{
  "num_hidden_layers": 8,
  "hidden_size": 256,
  "n_experts": 32,
  "experts_per_token": 2,
  "d_expert": 160,
  "d_shared_expert": 128,
  "hidden_act": "swiglu",
  "moe_layers": [0, 1, 2, 3, 4, 5, 6, 7],
  "router_score": "softmax",
  "normalize_top_k": true,
  "routed_scale": 1.0,
  "balance_loss": 0.0108,
  "balance_bias": false,
  "init_std_router": 0.0133,
  "lr_router": 0.000485,
  "vocab_size": 2048,
  "norm": "rmsnorm",
  "norm_eps": 1e-05,
  "tie_word_embeddings": false,
  "optimizer": "adamw",
  "learning_rate": 0.0009,
  "beta1": 0.95,
  "beta2": 0.95,
  "batch_tokens": [32768, 65536],
  "max_seq_len": 1024,
  "train_tokens": 792000000,
  "max_steps": 16509,
  "dataset": "wikipedia_en"
}
Below are experts of layer 5 (counted from 0) of a mixture-of-experts language model. Rows are named router (the router's row for the expert), gate (a neuron's input weights, with its number), up (a neuron's input weights, with its number), down (a neuron's output weights, with its number) and show model dimensions 0-63. Each number is 128 + 24 x the weight over its row's rms, rounded and kept within 0 to 255.
Before each expert's rows: a language model's description of what the expert responds to. This comes from a sample of Wikipedia text that the model never trained on.

# expert 16
What it handles: List dashes, section headings. Line-initial "-" list bullets in infoboxes and pieces of section headings or "=" markers, such as Distribution, Geography, Personal, Early career.
router [ 88 164 152  93 102 110 131 137  78 160 130 157 135 137 138 132 117  94 147 169 125  91 142 136 159 164 172 150 144 187 117 145 136 147 145 137 123 119  85  99 169 152 135 168 119 158 145 136  87 120 136  88 120 130 127 127 173 171 126 130 146 116 120 169]
gate0 [120 147 146 139 123 142 136 107 128 135 122 153 138 104 172 137  84  85 114 168 151 130  79 136 153 126 115 100 122  76  99  73 152  94 151 100 136  49 133 114 141 171  79 115 105 172 164 127 121 151 116 152 117 101 103 164 151 107 141  94 130  93 162 140]
up0 [172 112 124 124 115 100 166 120 140 151 115 119 143 127 114 118 125  82 155 130 130 179 149 110 138  91 105 151  85 102 165 137 137 102  86 131 121 102 155 115  98 141 111 106 121 144 102 166 140 181 121 140 137  89 106 114  99  83  96 137 128 120 147 160]
down0 [131 128 160 160 150  86 125 123 154 132 125 113 123  87  99 195 114 119 161 102 133 117 142 119 125 149 124 151 170 156 104 160 155  95 156 151 111 179 137 116 132 122 125 107 100  94  96 105 100 137 167 163  80 160 114 140 134 120 151 157 166 154 161 120]
gate1 [114 129 113 140 111 125  89 118 119 108 120  98 118 147 112 121 132 118 119 181 166 133  93 168 144 138 158 131 140 162 116 125 152 110 104 137 115 107 181  90 146 124 145 163 160 118 180 137 127  69  88 112 118 131 134 152 121 138 111 113 167  98 141 112]
up1 [114 108 127 173 149 106 183 108 135 128 168 134 156 170  99 114 120  80 138 128 133 104 139 120 127 111 123 160 120  86 150 105 151 134 144 166 144 138 160 165 118 116 135 118 122 119 117 141 151 157 129 206 127 126 149 121 160 120 150 137 105 132 158 127]
down1 [113  83  96 129 111 122 116 115 164 125 116 148 127 109 149 165 153 137 134 115 109 157 134 117 147 125  95 147 180 155 126 116  83 113  93 123 144 119 138 129 160  69 104 148 156 132 173 143 143 123 107 102 122 148 163 166 126  89  98 120 114  96 151 141]
gate2 [117  92 137 126 145 109 125 137 120 114 110 173  79  90 122 135 127 148 159 126 129 126 134 150 101 137 145 158 150 128 130 134 143  92 138 153 139 127 149 101 111  99 148 143 147 108 138 126 165 138  90 118 160 152 139 130  98 165 160 115 190 165 123 141]
up2 [130 136 102 102 127 131 107 140 140  91 133 124 115 106 145 119 130 112 112  94 166 152 119 157 169 109 102 149 148 110 112 131  98 158  81 123 121 124 109 137 123 144 140 140 152 138 134 118 146 146 114 154 129 121  95  86 159 111 160 138 139 135  69 115]
down2 [146 144 126 154 124 129 103 112 111 181 111 122 120 146  93 120 129 164 132 130 100 151 112 152 104 138 126 132 144 141 125 165 101 135 118 149 146 180 115 141 166 140 156 103 163 169  89 103 133  96 147 131 127 125 140 109 150 154 188 119 101 125 128 105]
gate3 [125 155 136 118 137 143 188 164 151 110 113 159 143 114 162 128 124 146 123  96 133 135 111 108 157 144 123 130  99 110 117  98 126 160 121 168 107 143 120  95 110 123 159 157  80 144 114 140 122  86 112 117 160 158 126 140 192 102 110 156 130 138 104 151]
up3 [141 101 132 128 127 168 108 134 132 134 165 135 145 131 106 148 104 155 160  92 171  89 127 144 115 136 158 129 109  79 141  99 148 148 117 133 162 136 126 122 117 110 131  72 120 100 106 121 130 107 146 142 139 100 137 122 165 150 166 145 163 141 117 137]
down3 [159 138  91 130 136 117 180  86 127  92 117 114  92 159 111 128 114 140 143 146 107 130 128 104 138 133 136 107 131  77 140 120 145  79 150 101 100 111 128 113 121 122 129 134 133 161 130  87 171 155 140 113 137 168 111 116 118 128 129 136  91 108 155  93]
gate4 [116 171 125 121 161 145 130 158 109 111 113 145 156 142 160 156 135 137 110  87 115 148 119 130 139 127 134 145  85  96 121 113 160 127 137 116 124 118 135 119 141 129 101 130 127  99  73  93 141 148 131 158 104 135 131 174 156 155 160 128 133  90 153  89]
up4 [161 136 136 118 130 145 111 144 107 141 108 144 168  82 117 141 138 128 122 130  96  93 112 153 143 138 108 152 151 128  95 117 153 173 139 109 133  94 130 137 161 163 126 132 144 137  80  87 154 153 121  98 100  83 129 157  80  70 110 148 123 130 141 105]
down4 [113 105 168 159 165 129 137 136 141 173 149 143 133 148 123 146 139 188  96 144  94 103 115 104 155 119 142 146 137 105 130 105 121 141 172 158 116 138 151 119 126 106 118 127 122 108  93 121 148 145 132 134 127 139 139 141 110 132  80 148  76 141  82 100]
gate5 [ 86 177 136 146 135 125 139 128 133 100  97 131 194 106 132 181 115 154 100 126 112 118 147  95 107 141 139 102 154  82 107 121 150 145 111 108 111 118 112  86 122 139 111 169 187 132 116 115 141 124  98 127 106 133 117 100 135 140 104 143 176 120 106 164]
up5 [156 124 127 137 124 124 131  93 134 100 110 115  86 152 117 103 150 138 100 133 123 108 182  90 155 129 135 154 127 137 173 130  83 133  88 106 128 156 100 164 102 129 171  95 114 121 127 166 151 101 117 158 137 151 154 134 103  98 144 108 108 166  96 126]
down5 [ 80 145  57 104 138 144 128 148 145 128 140  97 155 131 140 142 136  83 105 140 137 121 137 144 126 137 162 124 115 116 104 124 101 100 104 129 108 159 132  69  79 108 114 113 145 123 116 148 154 106 148 162 134 119 158 113 114 179 111 161  90 118  99 139]
gate6 [122 135 161 122  97 160 138 123 113 104 106 117 163 163 119  97 139 150 141 148  77 100  83 111 121 146 184 112 169 136 133 147 142 102 123 118 149 119 123  86 168 153 122 133 172 180 131 126 101 153 119 110  82  88 162 129 111 102 140 120 144  62 103 129]
up6 [ 92 121 139 125 121 138 118 148 129 147 119 113 131 105 143 120  94 133 134 126 109 162 145  94 131 133 129 122 103 108 161 131 104 115 150 112 115 184  89 141 122 125 123 158 157 162  76  73 134 129 135 144 122 152 128  84  88 121 145 131 159 134 110 132]
down6 [155 112 100 163 116 182  97 122 136 120 107 126 119 109 138 120 107  84 132 141 153  88 142 127 156 152 119 161 162 144 123 155 166 140 129 154 110 127 169 136 111 134 121 146 101 124 153 119 132  92 127 112 191 114 141 147 173 128 134 145 132 119 149 136]
gate7 [110 112 130 109 134 143  95 110 136 123 162 131 178 147 129 100 119 142 151 108 171 160  93 104 128 118 107 111 138 140  96  77 143 147 134 172 134 142 154 113 140 126 134  94 170 126 169  95 172 138  89 174 144 153 138 158 135 127 101 109 147 134 161  99]
up7 [110 133 153 137 142 128 124 124 145  93 145 102 155 115 130 139 141 123 142 163 145 127 129 152  98  94 101 102 129 138 113 139  96 126 130 139 135 144  94 151  99 130 143 139 140 136 148 103 117 174 137 146 123 125 142 109 112 121 144 104 173 148 164 124]
down7 [143 124 136 161 100 109 139 148 161 125 106 135 151 150 123 109 138 136 165 114 132 118 109 156 148 126 134 127  85 107 128 127 142 130 149 117 127 119 146  85 119 125 123 179 140 146 117 162 125 135 136 138 100 143 114 142  99 157 165 125 139 140 121 111]
gate8 [133 157 116 153 103 131 126 118 137 111 135 123  78 125 178  91 110  74  64 184 163 124 120 146 112  91 144  91 154 119 113 171  90 142 135 116 116 115 124 137 139 131 165 154 154 100 114 125 156 138  93 120 142 104 125 129 150 127 143 132  81 135 116 147]
up8 [163 100 135 123 145 123 139 103 101 111 147 146 154  78 140 123 124 138 137 125 157 128 149 122 179 144 102 138 107 154 155 101 104 152 147 116 136 146 124 135 106 164 107 141 157 130 114 118 140 145 120 108 125 164 140 158 123 107  87 132 110 147 113 100]
down8 [136 140 106 108 133 121 133  94 148 125  98 119 117 120 149 110 119 141 128 134 115  85 129 151 119 137 193 152 105 160 143 157 124 160  73 132 141 127  99 132 138 145 163 124 103 147 138 127 117 122 155 107 124 131 163 135 162 131  79  79 159 134  93 145]
gate9 [119  99 114 132 125 133  88 108 118 133 137 111 153 160 131 138 113 162 120 134 138 151 128 143 103 149 125 165 120 146  91 128 155 153 189 100 125 112 146 130 102 119 131 108 149 137 158 167 137 119 121  84 127 137 100 120 113 127 143 154  73 120 159 111]
up9 [173 145 143 121 164 121 137 148 116  92 154 133 115 122  97 118 121  76  96 138 136  96 117 128 108 113 161 109 149 133 182 130 159 102 130 122 153 121 153 103  93 123 141  94 147 139 156  69 114 117 153 141 105 108 105 150 158 161 136 115 158 114 124 103]
down9 [146 139 117 137 126 104 110 171  87  97  76 110 148  91 134 102 148  62 114 131 150 122 116 116 180 151 127 128 114 133 126 133 122 150 135  93  79 138 109 110 127 142 114 102  80 138 116  88 161 172 133  88 106 133 114  93 136 107 156 150 129 128 165 134]
gate10 [140 150 145 125 127 113 129 158 116 135 140 122 144 117  67  93 146  42 120 132 152 143 141 127 141 111 138 127 106 134 131 142 111 119 121 135 140 150 121 119 143 150 103 104 125 138 108 127 127 153  85 149 141 152 117 127 128 151 107 148  65 150 130 139]
up10 [ 93 125 134  98 119 110 184 114 124 135 171 143 116  76  91 124 187 123 134 116 146 112 105 141 149 150 175 146 146 165  91 142 125  95  89 125 144 131 130  82 158 103 114 139 118 128 116 130  85 130  98 120  99 129 118 119 132 130 161 158  74 132 153 139]
down10 [125  93 135 105 121 135 123  98 160 151 137 174 159 107 148 113 137 140 116 106 131 117  96 120 140 109 113 160 166 122 150 180 117 145 134 165 124 133  90 147 170  85 111  97  92 106 138 108 136 143 136 193 109  87 132 137 147 107 101 115 140 134 148 107]
gate11 [ 70 172 115 127 129 142 110  89  75 122 144 129 159 112  94 159 139  94 119 126 113 124 104 120 121 131 111 130  96 149 129 145 120 151 137  93 168 119 109 106 167 143 128 141 121 104 161 115 140 139 114 126 107 136 156 142 111 146 119 122  62 102 142  80]
up11 [127  95 136 134 124 155 154 114 137 122 129 147 129  83  89 162 161 147 112  92 102 135 107 106 143 140 106 117 174 153 128 111 125 104 121 119 130 109 119 158 121 100 164 146  73 140 141 136  70 129 155  87 114 137 138 118 100 127 137 144 109 102 108 152]
down11 [107 138 134 109 126 103  96 129 148 109 123 130 141 126 117 102  88 126 116 114 127 144  86 142 115 144 135 157 120 150 110 170 126  96 123 165  98 112 110 137 124 129 145 169 122 143 155 173 106 134 100 170 151 129 110  98 118 151 114 130 145 155 119 113]
gate12 [134 149 152 114 133 103 161 161 139 137  97 170 140 106 114 161 123 134 109 118 122 143 134 161 154 116 149 124 123 131 110 139 120 130 160 118 132 100 147 115 101 181 127 119 110 136  63 119 146 107  95 145 149 148  93 112 117 109 101 126 190 142 145 146]
up12 [158  90 122 129 132 112 110 165 121 125 135 128 141 140 118 134 118 129 135 127 158 147 136 138 144 129  91 109 107 124 132 131 111 107 121  83 118 124 162 137 144  99  81 111 106  74 152 110 120 131 137 138 128 106 120 138 105 185 162 106 125 101 112 133]
down12 [ 89 141 201 148 146 114 136 126 134 158 123 128 119  97 114 129 123 138 144 110 122 116 161 145 142 163  96 142 170 150  91 120 119 127 131 136 127 101 105 123 153 101 112 132 132 155  87 132 127 119 125 155 150 148 133 143 121 128 151 134 104 128 118 152]
gate13 [ 78 116 103 142 104 118 123 126 145 112 119 124 124 116 111 127 147 139 104 141 176 111 117 113  92 118 132 143  98 100 107 124 102 166 117 184 140 111 116 136 140 130 159 130 149 114 157 122 170 146  82 114 101 141 174  94  82 114 118 132 120 172 127 131]
up13 [105 143 137 134 158 131 130 110 108 110 114 140 115 127 110 129 134  99  95 128  87 147 107 157 151 121 141 150 116 141 129 100 131 109 120 128 150 156 137 126 156 118 117 118 112 139 117 163 143 153 167 115 102 128 129 129 118 154 104 101 128 122 126  95]
down13 [112 123 103 138 126 128 105 119 112 136 104 129 180 125 160 127 119 108 131 102 130 120 123 123 129 112 157  90 143 140 142 121 137 101 142  90 141 141 133 126 144 101  97 108 113 134 123  91 166  45 131 130 127 130 107 171 162  74 136 157 132 148 161 146]
gate14 [118 123 119 114 142  98 148 136 152 104 103 125 194 111 112 187 118 113 147 125 128 136 166 129 134 144 142 136 131 147 105 100 130 181 131 184 111 133 100  82 129 126 131 152 133 123 120 150 185 130  94  71  83 110 159 151 113 135 131 161 132 135 137  70]
up14 [122 149 136  99 101 125 123 117 121 111 124 110 161  90 112 138 102  97  69 132 155 118 139 121  98 106 160 130 125 116 104 144 160  91 146 214 117 120 122 105 119 115 118 114 134 140 128 132 141 151 131  92 111 119 110 172 120 145  82 159 128 153  93 135]
down14 [140 108 142 128 116 102  99 164 111 172 107  86 142 145 136 125 165 171 119 137 102 129 111 146 146  97 161 131 109 107 102 164 146 103 154 106 121 134 135 170 135 167  75 136 108 118 143 144 132 136 120 148 134 134 125 174 171 119 105 130 153 142 117 144]
gate15 [ 95 115 112 142  77 141 152  90 112 119 151  92 174 114 171 109  88 161 142 150 152  57 103 153 131 127 169 110  98 141  75 132 133 166 140  94 140 120 163  78 162 154 156 108  95 108 122 118 118 171 158 105 124 121 137 135  87 155 117 163 153 134 172 149]
up15 [127 150 121 141 105 183 121  97 148 134 148 169 142  98 149 159 103 114 117 142 111 137 127 152 155 114 155  69  86 125 123 114  88  93  97 129 128  79 105 120 129 154 124 151 118 152 128 112 134 142 152 120 117  95 120 114  66  74  87 127 157 152 106 137]
down15 [119 155 131  97  98 155  98 158 149 132 127 159  83 164 155  95 138 125 144 108 139 114 133 112 127 117 112 127 179 104 103 124 135 132 144 118 101 158 111 161 113 128 136 113 106 135 128 132 133 117  97 140 161  95 152 149 176 143 145 159 209 117 121 163]